{
  "n_experts": 8,
  "router_score": "sigmoid",
  "balance_bias": true,
  "norm": "layernorm",
  "optimizer": "adamw"
}
Below are experts of layer 5 (counted from 0) of a mixture-of-experts language model. Rows are named router (the router's row for the expert), up (a neuron's input weights, with its number) and show model dimensions 0-127. Each number is 128 + 32 x the weight over its row's rms, rounded and kept within 0 to 255. Numbers have three digits each.
Before each expert's rows: "comes after" lists some tokens at least twice as common just before its tokens as in all text; "gets" lists some tokens that make up at least twice as much of what it gets as of all text. This comes from a sample of Wikipedia text that the model never trained on. Tokens count by the router's weight.

# expert 1
comes after: " ", "2", "1", "0", "3", "5"
gets: ",", ".", "0", "2", "1", "9"
router:193138148213103157130155114097178121153164142079146142128147163052143051093146155134143140101134188131107125091168136171127139139138121115137073119133125167122159076150120116056128103073141129129146140074147095067143112163140087167087150120104096108159112165157117153164118126142110162164143179146101123124110097134128076151185124174166091043128174107123065099126107177132100111140164
up0:152108134143165133117147178092150088143101161174169119100057082139101101212085168108113189081104091129090162121175133104197163153099133133116147143124085128072159147138139164156155094126105135117151137137106115094068167073156127150128117154124146087149152158106128168137102068087087164124102198167181145119113155105114151092078083128167192129077095142122116183172132140119125093132102
up1:124141079076088107100154141175068143131144143137064125173107099113157103131107139117186127133090109108143102142147135056126162093096194106128194147143081114103105108173156140196099097064121140136112146156097109105178108121069108066113161168093084121141145151152136114136128117129125148164124072141067189130149155134106167118115189128200152149139139113098129135216135151116087132157178
up2:119110131089129127141100135146072140121157086148149097104087125119174170094167172125096124105111116168133160123156115182155159122140194118139213115172115108112084175165210166107169106159086155095107099092136099144080133121155122105172062144109197109106114094105176135123128031150136155126161070113129095075097204113112103098111106176110112110127122140137157172169114103148100133121111
up3:142085125131104103128137133109109125175147098137087060106115121096141094116140119119140129164101176111111116110181163132137165119111078110101120107088088087087195105150169113080194070164105109126089133101137153135128126155133177059158189190127138168166170127100104099156144089073175132076132108191134187115140209096159109189162148090164122126103117155161161101149140171167108119106108
up4:102094082140156126099163122102111133109103153083092115105111160129173069207135149173176106127109166108094144116167079140133182093188118167122124138133087127131186110140178127081183163115135099095036173165138131130164156148080102079140109126090165099173089104150117094133124142138164133122138109147181092135132082159130077128075126136104150133071175107068066133145117168119076140154139
up5:129108110079131120122147134094092154151152144203151142171142123116133125096123173221161134160073072133120087137089107127118118129146097151113165122104129117094097142133087176121115077108108124119104133111059079111137108084112084103125137097174115110203107112091139133168123104169149145134128133169169185094146152171177113086101105227130102125176150125112109165137148120207054149080132
up6:146138127156146131163112103082107195171118151103152146104147144113180104182127167160124136169101155077143087145140104184122157133118133165094113129118101118158091159122126144078123126143124128097082084147165177125137164128070087111117099142125155166153127133137113110175146166063169093101178077117108089110160097141137088086078065122184139136088086060125094126138078145214190140094069
up7:189140124135156159106106081036052104184104171143168126154173148154132107155143081142144107145108103155111098133135095189181115098107172156110137121141139082119164127085122140094183152140154105129092130142134150100180145166170054113093186118148098149180143157118167103174136087076128122107144127115216113126101135120128155153150083100122110101133181110154076148125145165106077079123100
up8:091130161112137104093143118132088157133184132091038129161142125156117145124125145171182093145135105155073097170116133083041139116095118140129154112128092117168066107108097203139145098042139170155161132116127115093160090083159156144096087153068188078189165137097148115139138105098159167153113071123149118077115135145151122103150093154120154102115122056134162139102129117133108142148078
up9:150063125151112102096182168154105126125177140138198083133134120098118105131132155128196130145119088090106108132111109184143122119081166145111127101119152137123159126101155154091106113092102118132147126162154108133138112124152139136137175159120098153179161114091139132093134109088203102166065220110216109138110108135101098150107097101122053140112199125138104069156066211145090101125131
up10:122127110121109109128105139096148124084095112123116186170152112114098145204108095132116125068108148155122149069118174125146168123085078180150152114134214141148167107117131074110165138178121080048146152136165122119176188110121130096121129110089168129167148116143106136149106093121148143191071095111172144111193131094050131143102091129149090117159151200097095145147144170151081174145128
up11:206094125100180137155106059094068087130096173148144109166167133183135076127089163093146129107114194130065123122081112150142140165139162076172106126114118169101119094072130175099105120095135117142113092128164101098150147103153115181157141133090111192162122119168102104142130117117083162178148136134129178063169127166089060128098091125107085153124147092145109166115125157093148156078150
up12:112104111176118156202103106116123095147109155126109144121147130123181091099156113144087173153054137102077179100141119132110179167137161127107109097134111090156067120127143120118153117150167114105136108147149090122112130136098074145197200180117154141140063089103120166143142099125101121135169172118220167075170114162081109142127121120124112099033164177139119152150169131129118060149139
up13:132106078150102066135154122110166143161131073168185170125151113172169171119117110141157114116128146171109076130131176083104124150142113119112067069077132125139091137143097175134116195131098007129131086134129129137118040145174113141156123113146128122111155073126146122097138150149120082136113104115185162123106138123053127118096179139159126142115101131148108170103052165187102108131137
up14:079177173144106131108107104137127154095163109076096120140135132120125109195128146133167154207141107129128089118170112143164156082124111150114110147120157131140101178085197193101120100092076145084117110107129073127094132110086134156080124137063127078118146196077232113180152138177154143123103115117142114156100145094112157089126088150138088130155096147115105112109118147141182117058177
up15:144126085125106124139120094188150079113095116084131170057073109087142082177173117106168123121126126097086172141121172144134100192129172172079200114162206112068082118187196143095099165090132114092071101151105166125169103152155121144124145135145126118090114168132160105115121077161092110114131118129137105135162144101119134094126149148146113116161207144185106145115145151094085127142164
up16:099068126137155105083205072115135183155111138133046103127126085124084100166155086075171134131107159164139150164119127103079121186135115150124165146130188096096117101137107099083135114119106143156153113153156119131193165143194166100090157109130163160144139127168126157103114160168078180106129100159125088198139148135103109113146130207143074120155188138135120084141131104075099116097107
up17:114097018150188159081137116135095143193132114118113121123131118133112130169070099166082164149144156098163110122109137131171150115140160169059161136156153119149080160115131103108145169058189172141169146135144188109120061131092100134052121118107151208134090100118148110119109152160121156104144115157116081148155185113095134122128153173112109131121139140180107108115141111154174067097091
up18:119145134100087092142128170121076081108112086101143135186167068140059127175103137119100177079171098105130139113128197161149090073125094150106094178205183115118119166101133115106088117151165085079108180159146142108159135112109195145078160129147127075155128140119158159138116146136124114187075117096135160193072151117121153123185173109162168134139085149121157095124149146128120162108140
up19:097155105105127156154162110150164177162150047123136107081128111176121063177126151167191111081129101097119098157172110167105130186166098141128107110082125132123060145103122181177076191144122177081111135145139158124122137161100115088123056100073118137154146109106081114122169093178131148107146117145143097161178115098142182086125117104111126155116065141160044105108138137120139120166114
up20:119107093129173069106117101132096131115134174186102172209114099117153138178143135167177156124122129133117070141127131090149148132142104076097156125139146118095167125125107171088145127111085147103142153197066136114053103122141187033116170145110175196101102209126149111124091171093120125126083120122185159135176135159160132150134165124135139148073106103081114134132120097102100142160103
up21:199132098105105193210130082120097116143145064136154147149100085123125094143128130167086086130173156152142115145114157143082100108149164094131061109185095129170124146106159136169119163088083083062132112121114175092121182122111091102110156126190111131111111188118113105095150077155180102097157095130126190131186134143156140104117102165081096098149173150158095131077137163120101093124111
up22:182162108088188172169076140151126077116129091131112146177123064126090193121111134190201181132137142136135132139166163126130143162109106056101119084174153116146151122151084165163189135124134136123062126114174095131168193086113088098100132155117103137107077143138163146098142123098127104109129162138117130113152201111088155135092129153128123153124158166112087147162129143062117062091086
up23:106132115048097104093139066174170156113108070181083147139198123117152098177142127128130130152106130104132090090119118102123084120099166088105185123120144126165139091119158108068147123168159150087093135103121098123114165133156079123171131145159181146085103155119164178096110161112161103116191147156153104118108165074081129076102129162098172161163180118195098155075117147106096106076142
up24:140156093159161160092107123100114172103139125159065084116104095104051124181077158094115115187165143172162093144164131127132134124150105176090145157142098125124150108072204154135130137103149111123118087158089164139076097077075151135096111145095129217115094161081119112094125143152207122149158113201148090147145132123081116135108114100136156167102161099158086110137133161184140114096086
up25:130071064114169121123121175095123157100112082128204144116134138104160096107114141126177171160097127132091111148127131124123072074112128059113107051094131112118148107161126172205130174146109075163131122168090131147183121145172113172176139100118129149094118152127141155146111070145152078108151171098147153139057177142106155150125063125138185117169191156146105109141101182097154128130097
up26:128176156115117133117155130089090082153122156119132070181129134200142109131158141116113107123083133149107066161086053109106116132124124090031155114146189150181106172130134115131190170206130105172130094136096162092165080158094123146140149083068098120114093151125130145141131059134129190095177139123133117154106135172082094167110146108097115159098156156129151169123096159099146162150154
up27:156081082183203153154135104099193173114087112107093137113092063100137129143179130141064162129120168142088082096103135130146143150076128133095086095138108125133099078100094136095191117159123129130109117184172180131175201140153142145139154154092152159085111152125063155102141099082133122143156151139124115093131115187088132102119099126129110131190099132121087100109071132197133183138121
up28:157158096141177143146139106090159140132149151105103136089082099170151111132125150078067135115161125106127102155179167158078092129119209173073112148111148123171063102078113119135148078120099163091116093147161160096093156166120116086173147118143180149145140119148135106099084113117166130087162155146134072091092196151115112077094160136061164133117149180180102155091182100111125184116153
up29:170120146116090142157174165120146161145122135090121161158100105137120092129153157073169108091084082120090121182173095134150142157141064121109096072177061133142122070174136134115147062101178105143130107142114107108117150165124149091142110088131156129096125081142097146128115139139172106154158199138186163104185134121112133095140073180119165096161170155181108184158112112209065108139125
up30:140124095134084072138157100124142141181156125160201081151145068097112126145113177123080138134089133093084089115101160149146153155126120096098122107151177128132099139130144110148133165155167163141137118185168152106097071133139171103158111117147051058094137109107180181108133157154066073096095139137157107112153077144132153085100121127093186165141096095153084125075148126150158060152192
up31:130156098114157138172134100120071123157126082115071158142142159119111082176164094165113120107099141098146105191102155117097127103116197145102148216124187123141114114133168182053128167092111187113124116162134123086133130170131148120049140164087093157141131168124117120152129167140082133077147165125077120128137165127097197096165141140123147121139124171102106040153166137100127168185126
up32:159095120118108032133109097152077131110089060120112133112118105137122106159140144087149207169160145121163109150140122169144137162130138131114137082123090127128165119194104146098166129066118034056119152153163162108214121160105118111106169159083153117141146121147098155140121132124125077101153128125171143115133089190132116169176156146154165116118140127179102142072105143146094056124168
up33:179107144128134070135096118191150130104096089121115132087039149136144104094078122130131152156115139101146101102117094179174147163124139126135079109128108068123162105163106155077186134088086033086194135143096136116181159152110151146134147181092105122193119141143116153160098117117063131122148111131192118104121136131116118155118149114164169108139123130151062161061094188144120089154162

# expert 7
comes after: " ", " |", "1", "9", "0", " ("
gets: "1", " ", "2", "9", " (", "8"
router:129146135106148113100095053135171162105135146097124142070129143077180164186144145049116120117092120127119122188133140124132185168175150132075202130131145138151088137139105127155104161162146197142105086117123155052086121112166081112129142108164091201132129098104172179134094129111166148103082127113106130116100192123095182124078150159127119137132139102120069125103116144197160082119148
up0:192086124137154098164103078170141084152129103079135157120122110125119149156169150156081140146143139122166088066125161135099143191125164068116158135171128142119102084167092082119100170137124075089128115109127129102175117108139117068115090183170135105097106134202117102095167146114124130198112102138113145161130155089146103123148109160170088122134151116177109112180085125194042096078084
up1:142114067142115122131132090121152133099153075147120163107123129157178074110169184145121153112132140150119117137138096109163185179102147163107140117110107070101158131204162146121179092123076113118061137132129145088131180092145066118155144182106175085140177093110137184110058124108120117087110157102113179158151188122072160114143182135128156121145127138094164137150083109150079061096079
up2:122067160159133129153125112147186122124104129098125189136056138112107093112095209089155086126150134133098127145113129135158111107101159172110159163143110079104139100058164138159149114088036093139148164134131160098172164118121106190116102156111169144107223161091161137109111168107211115122159157135115084100118106153123055092160101083129123091100152099139133144136111185135120125108123
up3:194141142143148111120105110075169137101116162143077125120129106155106092187103166158142146129179088084094155139081101167114136150134166092116167144128118133083146180112121124104150116132096115118192114130108157105140106176156123083065078052115130116117209116082173128091106034071117089142108164133148130150163165130159129134158126146172075138149131109148149162179180122111122098064080
up4:121114156145178134083139111132099130112162127083145175090154123103137138098157114076106133124147120176161101127199111090086136083178107187087094185108132086108170101162105131111139148116132123150151095135186060102125198124114103133079111178105131149111148127169170152145134144136154169150245171126118139114061142115158114091151185133145128082132168096066140168118081113154149095102145
up5:151141103123144153137136151080100178158114119165111123092136172170159104202156134150157140166100124107139161094087167138121211144198084176111091165164163090061112094142142156129106175122133129133117154118151166059108118194113180048125151092136129128150074078101134114089118137130064118094085136145122140139079085167075116103110106131109154131142165145142066125158152095122171103126090
up6:158128094141132116115106069114141100114063144192187130092095137165108058114132154144147159091138125114060150094096139149159106127123149173111145138116145125138099081137128085096064145108119141153135204210155116096185187118084114105160089126102126153159127118175174111110072144166111065084117097156119109129157118106118118117158107136146116109146155177190103126113150199202158107156096
up7:128118112107138137092053129094173111169205097131088150167133123105155108106135185164162111158096176126131130111115120106118129183140135108101164073129193128152146192133124171069090089084121156101094085132154100109146100137102102072200119159106141130139105215121138133111095143109163103145084143154105122136078161152060111101214154141092128142139161161123116138110104190160079119136140
up8:195159129098117155177126104116076153105155136090129177116080180153152106103086105149137124087103190189143129101104097172163048171190073181139101097119176092176129150130137135107170120159115120097127091152135114113180156096125174062130102139101144134088149160107211155097108163145111186135094114121109182089099112137128130089159103142113106138112145093162155121125114134172100062141122
up9:144121111097175148136167153155173078190110159142096085151154123121108099120159115113141140154111094205065151109138156074149123140183141157164143120083137166142189158089097119124120054135117137070169160148129159054141113142122081086137170117064140149107156129119104140129074137144191123104094106173112160099104179114106116135128183139164124145205157133110124183071094141089125113083098
up10:135088136155145154169138144148138148110145128101063103118101149110179049083163118106082135112145111138064153098179152146087202162102168115113098117103075075148099173121129139130121062145101106120138137146097180093210131103129135145196173145092141084068195096097114113146119144183122169126092144144155180125159135084109155139095178131156140145125122119108128124169133147174156118102057
up11:185112146103121106142092077055139074131091102083155084102101166141081120161124122157170145168103129095135111162086125109164160157100163086113126129109106146114156128135138078116121146100117105124098101187137164107138174175160121146109144141124110077132081143136102082155100157157126082173115131188179105095164188157146150155059139162171066148074147118209120143166205110151108100139116
up12:147111107114177117136107143047112129153130111127076137130123090131145119105147155151193106106146126113111101116209107067133152111142152092089136136094126074152082150151097202130122121105118116140143151145089083089146089146166097108181126165109140147111146171098127157168137119152108086104157098212073148107133196165093121127192150139128125154115153149097039121174099182101077125093186
up13:138071119111085160132113087077121153161119127117097141172130029044113048133110197167134111142135166165100148146108163094199112102151133162121138150137119139131135119114113068101134182106129127147166101139158122092100125127127175117118157078127142181159112110109147131176120097110173088167123113200111168166199143117121108073129060147153127151121141145142143117132103118203090126127082
up14:144119091149106107093125075152096151176125055130088132121142141139173101130095159139130143098124096139131129131142168163163100150091168134039157103125110105130107126139125144111138102104073079106149157104080097128145097173151161091138141147069137147183086140133166159161164140109157154153204187158075176094119143113059090081123111178110124109096131170202106125126152163209108168105156
up15:134140128155129192090167134061142164113134120133205135119167084158093071120147136120130144138126163134076063135102157190087109131099154184121105119120167072136147111173166197106107168116118120109084139144090093103188161107117119183116129123133153076099088175141148125118137148077131149199135136121135200084156155122090089192117113137064121131145152141123053142148107129143137102121077
up16:131147143131112145091104145129151134123153069110124139123145122120125088140080146109157070141076133125073086134118156142140208116168107115125152173156123137129147092069152161092082164148145143039155102122106092114104106137125128110120125140129174125239084142181140203142118151133090145160147149148173184106189122152086048095128119116144193142136170138115086140120129134115074169082085
up17:109153104125108050151087085160091136095108142140134094105102192113128144134101188188170154099072156132137128146125113149208139129163169172072153162128122118092177144181124111143095154121127169116112159156153135115173171070130100123118171116091106087090168097149171127121108135125119167130097172118071119125142142128114092080190143124121104159095186183151102101112176195089069108098147
up18:145114188126110143107141116101134137141171145117122102134094116213138135178098145127186152117098098117135100123102112139127124080169135172095148183119136122062171095145070092101119189104104114109125144124108068107148077148142132090135177162118130102120101093175159148105111133101150190154171134123154138142058136180127133115085135172131217077145114061074138162085148123192095170083105
up19:126088179119164109142163167139111078061100116125030191170187071087161094120161141151129118132107146076155145091188156080136107174109113132065141135112197064163115088199161114079168116115107149142110092089126103091157142090174166101115100114085121135129113154134115141177147124130177134158133125087150141162092099142138111160135077149110126104105184089107113122123121160135158146123115
up20:093155158162090145157109134098082135100159156111119099105088177131111126183181139088157132106100140190114133122083080174085219188138156081087129134097074100094195146125166132083179146067068092151085108150129186104123110089140145172143137110113160084142117098149179137106090115147162141128123094124142131131130150161133118154074132191090142099097157164103081143156131119111145081107099
up21:171150121109039094092143092078120142094112090108105095133083133129125122091108167144114116100093067196121165122105083106143133148123148155105132102186097083060174078106185145123098099082109172146115163157143104105141105120109158161073168112116103163140139084136183202189112147112187152161116132143139158148110215150137099120117126132146145133163155137149144111199160145140087114140091
up22:106124112138166127129130093070173074162139120123079131133126173066136133134141113140099133103104109148068083134077156119067099196149198176092168155154144105111177085150133166090135071113123136116083183172124146104137167104162090125125159113081172081131132187161104143089176076138105110115127138184132117128117102124138131123184104141163176122146168133101164107093116225154147107091125
up23:095076174161204194121114168050143144147170162128106103145139091074170155151162101113110099137118107129132148164137089096130174118152101098152108183150086109098166132158175165132100109151120114145101139139185144069144209050126150138055111105122143116137172121158113099145133085135148115107098133178103135101135093176108127107127115136149098120085118099161190111116076146168190095090138
up24:121129143119145089137167141045146102150080157149139124137134131189110107112094112108153136174128124120150084098126160141157085183134130160103106110084102112146150188103103109100165201105125128096127154150167090097158131095112103184148139143097154123147093166093198145161113112122147156140045175125097075091128079188147116157129155205056123159061094129138113146134162173117111165177103
up25:156161113126111141165158121149077127194085130144142138098147195127134137132125133146113097149090199122086154068125104200103145123171221093111139153152153114123152128155162137159114159132142053106114178132133136105106138071048139106118163110084116137134129117096110110135168118174165111141142118063091112098103104105050088161180180168089138133100095180164104093112125155139084146155143
up26:156125111146135144168190155090176139153068198085148128128139145194115133139137152124104123139105143111160128094179076145129076099119112136110091159122178119060158100132084144144165133093070096098137065149104158106161110162152166171165124088114183044107123072103063152118128108077118088116168149162157107165159105102092100171146118097164111203097162153144160131148138138107156127136138
up27:166159154088135208058127097124148124178156119102159134140136075159147148178124123105144142115094120174080146107097113147156115144121091164099104121080130099088109150145156095110065159103087176091108190192125132083206102193151122110169148131091126140113186152157144111157102089168192122182096119128132109157157126157089127159123114109096153116096115103111114156201080114141150104068146
up28:178125114105167111089187122141134104193121116177092150120155156128081152113145131177133137126091069112070146071153158171137152072093115140031155098097144087089143127139144161128129154146091093110089167179144120106107104115119088133163127171031129146114146132121148177122110135139156104149145174124100125165167121131083088188107156203178177095145099116107098127105119146118147152129067
up29:185109132131098111149181096128113168070092131127137102064087122098148172119142126180092154112145085104167147134165079127176133108129179141016087158138191108085104117138165130175134105151170118067127076172147140057137158157068091161095081145144109167143142123116157172107167144124132161145166095128076191141152148189127116142081119094118125161135148124104138110151137102136137154139113
up30:175159143117098125084133108111101129136074108147113155159164168165123112169141158170098145156089115072125052107106150095137098126175159107106077130153154078078127189128122131102065176072072115126150079136150084120160135167142144180138152159016152105126164065142088120114113084148088085148132117153106162181111115165130138159117127159159116167148111157083125120060127163142140104134130
up31:105147141120134187166120127129137130132158180137090064153131071155038143147066177153077125140154137126084154187152101141093110086194102165096088105143142133126208106176196130103172142096144141158177098128105128098154132089109159143157150121115084100116101118136110156127178103123056124119084127114147148129185116079112132157073157156159178098138107169131081109118109086098136130097164
up32:158090111175152126074138117102169134184186149109103147199077123154176049176112117157144107088138090117097090080161112148094117167078154067118132104141114149142138080112122149136108109109082154120133149206117123108140098159133076094124153172087166120133122175119128140092088114135113128109165138180108150113128180142094075092192183120127048094163130181139118117122090177124139120136161
up33:133115080123110102163208105108097210125172091127126174162099110106100136118124203088111144126132112124117167140170173142143114127084098185081060144108148113079108126168117151127106185125105137113154051103153126102121159122144141151101114121094117125149135151131141154082144132137074107139206228149150140128125142148111113172096106181162080121098123184156102116129110100137090134189182

# expert 2
comes after: " of", " in", " the", "|", " to", " with"
gets: " the", " ", " a", " The", "'s", " his"
router:130111134090185135173086118126087146125137149135084125140114185137146099101120149168157108137195156117152124098179123120157160109149124156120112125166155105063154158174183177117120153131117114082174112131136165077149096107131131079131142155087148071174184157099195069134121110115125175133145113130169091156108155111073141127104087165167128120089181065107033167149070130164141120126083
up0:143127154106149145195140159107148102136177128169145108155150186140090146107131130141163102106119083088157074079146160154168118213082150060122123100142148108167155147075149130111136154113137151129135140144039105110105095135112118161135137139141105177120152123126071132101062064121110147165071190108106138106203170115170090090096162161100126148130165081149109126078190166151106114119117
up1:154127169132111176161098122180110163161195061154129140157125117159206079133108183182140165124049112139118091128141101139098185102102074099062148091118094111129101143127130148057162098137114089167095162131122029114143100108110093127128165154095127106141130164151126141091119102096146169137113163191100136105110163108088057114113140145164159125131116092087112098152101154142156135152141
up2:154113184149146070038150118056155125146148066116136119104095118083144045095197134098179133134118159134172117168160110117170163186133104128105135078093144131117097104141166112075146110138156111097128154153097161126141143139089089071131194133077082076142164121177139131144089112106184122098139128143119155141146114131147129162166126120106089094102126163124085147079197129092141155168108
up3:155138123137085112106173112089054171158111173148104145118140136188142117115125121067130110128102112140119066094082068108111121131114168134132087105147093153113155097171154099108153208139121112116160057123104106119156197170153104116138206105138184152136157108187118114101119124163140061134170099126224126176153133121181112136076087141125120164121126170129109107165139102145177157151151
up4:197127118229193126128130121134139137105107161130084149127074057094108181220143129127096116112142135112191121140103158112115143154153119136105137108089137128171063125135117092153107128088191084092143149132158135117133094132115089127047081150134103137170101127139159112115165161178171079083129139109103121148124125099120227124089117142070115108164121117147093116141156117153170100109099
up5:138078116115145148088179149100074140129114106144183168096176154100137101116154161128112057089113147111110110141071143111127106105087147150101180101106123008166147136107137162106204140121107090152152189108087081098151148169099115156149172129125110102147185084081140136142147121111149144162172157140125089164140135183093087082106160125124102104128085137113163138161086173105149165103177
up6:107112181197132110103105185189139160143109180110146057111062124093105176223112115095119162193161115136150106119179173120128155157098144128140113150171080121111142072108161110097108143128181125078091113099075154110108128099144128116108166142143116130083090152137100125107159156118165080153125054113142149123151109181131068132092153165105096130191118111123107098133107130118142179179119
up7:090106095108149114128168076154143178150060157133130104179103166143131137127138143145139111119141077137109118124077124158155198156159125128069141067158096098142139067179173127127142111133130147147054140158180089104145080144146143113114090102036139138114152135148165136107097094143166191137114131164119115099140109145110071171107092079151137129096200151116147111051100177076106134158167
up8:123087173152151136128130164161135170183116151153142091162094090148145082165158108135122145124132084099174081127150186093135164094126127099120115119076186049141034151138157097101083162159142207094147099147083141117154128142134114095141112177166100099146142089149099118130158114159163150181176114131102110112136179106139115113175142098107169145165108132131105115072103045112113055121139
up9:100145086137149170166097110121120191125156128124137102084132147121128104138090189152094144139072119114119203137138102154147170096103150056124152099174122050115148138095114100131157121105107103130108100157145114092163142188078172131135106159127071139101097131142133146173138164128186126161106160154160200219089159106136112168154100174139130148154148136083089156190123092153059092103150
up10:137163113139088140168124030091142085148095094142168118117126146082104118140157143105214118061087130117087155088129132161158136121089190151131110068081191187109108063193150101103182087126103076127080133105164108113151117100082139146143126198148156138105140145107141132158130133158116156153123155116126134122123119138211159097136094145121148103065129158143103157157125142142106092181135
up11:148103094111174073103072089083107134122141134118153102116176151104138115109110176114163134154028162141150126124148048171150142093122123122138142126108126082149158105090125207129163145126143094129156157117113165102133222136176156129111113121148136153190126150133118133195140074129150109135149129129141188170095180089125146150150126159148134130075171095079108165187085165101086184131115
up12:115143142137128146172130106112124104245123131131172102116155140117100131144089130092069156075140155131066115166181110162113138155178091119151061159082115114132117080088109160142092164134096121120135109177116096147122113139135149176112129183182111088183131092198140118107067083109085155128160124117129198168144185124139109167126144111157116132159111110100094075137122118102069071155097
up13:139101143115151094199119130116152128190148112103121193083110153045137119107152131161121147150113111170162153121141126182094094156168140101120161122101175077150118132197116133124163134066111102090148073125180069114056107133172171109101146147124151082137103147138181117107125130125157196118107076137120081158111112078141141195155182101145122191113174109080104145121096118103126086099122
up14:098135120154126155134140070126146175154184100126168142106081105192118075111104127168084121113093112137148139134101166140066096145168145148091102122049162140159138104069170163145139130133101167094099073166099117132163084120139164221105153064190139131162109124127089151129140079149122137164157109123114124120104084117115062126066077135111117116125102186089161079122162100149116188126121
up15:121097173136168096077092083130136193087176094071128097105140117135155131147118186172160101113152189108069156152172157146113130121087119141120147120129166098165132196124104142108173164104136084140099101136063144106139167134151110167169126116170120115132089079113195145154113105142147087099093167101139148121104092057098045128127106145108095119078115109116213141135174134130099136169089
up16:162102132110186112068088104125177123126184126114116180136135101097152115137079139169196116111119134127126163121105109113080141107105124167119130131170076175142129108093058171164168160095090143127117157137081065107152079110139118120183095163112151157123136125113162131154132106123079082167090132146083188154163154142094133170146123163137126087137078118201120175143099184167157160046093
up17:098140166153120160149143144122173158099121172108134178123144104200137066119164111146144140127144125139132140134120095133122093163122180209115076121222107130100124148115080138094123136165073084078164112175078133103088144148143076093174120120119075130128158173152084118161147163081124094132146151132116114119089132106085068098097150179096200152131136157135109129189068130109145181172101
up18:126132182139125111102135144120117114082129063151130046163132144128153091143125088091098160120136134061147165153122179125159169145143116132104096115110159131102085132132154147099132121110113152155076111147138183094108079170111078156101170151132091105157101127148061158079139163146159137065132064139112152123171244084115136153096118148106180141158167110180117137143162168170129172125061
up19:113097077084108147091128139124079140111150143165125077152156168144082091167105127122103105156139154174091148120130111115130145146146153081093142102178154120131104131201148164052113137117051140146153114142143121099127117132140130070114082106053096102161120115084097155165113160168120125114189143136064196097118148124153159212197133160167113148119173165170107152159200123119126155106120
up20:113109176160119140107133121115125094148114160151195057147179075134159071165158123185126091125097093041116045120098069167141106098120136133101148146165133102121117088089176151143109106085154093157151108128074120119120085105172092100101131103178070109136162123228062149139149099110107113090128107158144121157126139108155173122124136107131104137147141165104081166151191123131129109157118
up21:162157124112064132080143182127113144167122129118120113155057135064147124127150169094134124187158152113157071154115111101085117104160155177115158126153120132117073141128101106115100102122084093058139096171141116122141156109065138078154110171086179178116192159141086114116089079091112145114114107129109114101171169038094116140119115166136134228164165153092102133128111150126171139136140
up22:174094151135139162086082159065131113165113142142148069147109095108140136139145147135163127055118117106081065129110169085117130138109131155090128148178066123097095148167119099126165121044149139134084158113127161117170136139147046045154124154126133161120159132118096134176093062149117150154123202162146180121172111120108151130166062151174154101159093100148180152139119111111088143160126
up23:145114098142140130157093068092098106156144161107114129124097126155126130155132141211144076164125113101151115106105086098216186147108190144118129117150116096099134128152086132126140149076115103153092095184138146124156159186173217124115180092103105150114095088126176113140097155144092151108104181127098183118147099117022125116165107124136091151125179118130091123126137170173133078091155
up24:158083167131106136155129096162166089124117079088117139139083083108101146145177150125142150129132173148178152085239164119122132167142127152127121090123126111105131073136099126124175124140137123144056116101105095109106118023144068155077134117158134158110084128172169145128169147094194166163107192100179131092093122168088130122115134131092147099089106084167123114124092172140140137172096
up25:136145141167107086075171070119143163117094112114081141136124124129158114127118119109125149130144170123086192039212154188137186164157124131144109147143117134135145106122189105095113164118105107111142127131086131128122124088092153075087156211138141134112085119145154110115088152140139096103124064117123111117171134200103153083117138117106127086129090137097107104160162190242123110097146
up26:143058057104140102171175121182131125198107125109136085112107130102125124156098127075145172126138101180105195120176114166078106167184096142084121102055109104091137134175103161105121123143103136122040125125124139101096088083087106134148132104149105112118145121151168128189084101126170186117174181122092113146146196130123124183108139142134098153176143138155167128172130153099095133100148
up27:115144132158089105104139117095178022174136153208130097143133128112109069121168121112085109109108090144093111166123121153079135145142127182114092202137103117118112118145100134158093097122116127087176206109108125098143141133067086108169185121109131079141139112130120107113123057098144136101150101131169137117175138125113077182171122192105145113105181137110110106154157125160202187131112
up28:122116080105106068118149127108154083123088124177123105139167166111093059109098163129101147106138103128077168175089156097090159082188155164114134103154146075152163108151156053130097107110119147092078149161204128095151077142173159119169144096113111168091172097090167119174151143141113114130090138117178090104111151124151187148102119177135141125161167117175173182111144148142063096129145
up29:098126125107116058103152107089133152135093140154134152096109201104182109135105117101049123213146135128087147182178098104146111166150120161110134117148071101089181118077158126114158122138138126117119120144146157099083133122116117161076116123145059099182134138149125131114093121125194116154221164139171069108136188151116058132117148150144134143189197125145088117152145101107132158112113
up30:152220154136092112151119088163186133154103128080153083151096165096091120137110142103097095102124176117081140084083119082169135127123139146146081211086152158099125066151094138118141161082077172143118112142128158127127139095083120095147162140092068128158186087143090104156111141113115172133130135121104143126102103196125136127133119184171093179118122146166115054135102183156114143182164
up31:132085045113134164107136178082140136179118128122093168071114162149156140131155163138190158136093110149097171130150068137189119148132134103123145128109125185075140143152069113136110120114115112144146140145142090109101063098110120139134186147070123183108082145108149123108131103070157093125149096139119195158071167121113209137130138186113116109106116156101097075131118174139089129069060
up32:163138160103145179114130072124122173161124118168151085143179162194135110114120150088144160121067106110151162095164135188111134141089177074095120134129169085164111122126187136112102158170091103112105126120077104111096123152129046161076133138125163125167187157143097140187081098146116129128094109161107160179129111146105100131176149164079138093117102054093101141161123169096128157144053
up33:139130158168083153138119117139174094121086134131104100156116100126164120153165099119107120136122105134135120131168156160133198138143148136153095127074104158166130102123221104133124126111073149087135133140120162109115123056143105046196100159151143132116101131132130170094101142120129135090129133178093065127043105148133124105061075108050135112142167127138079162170123133222132068101109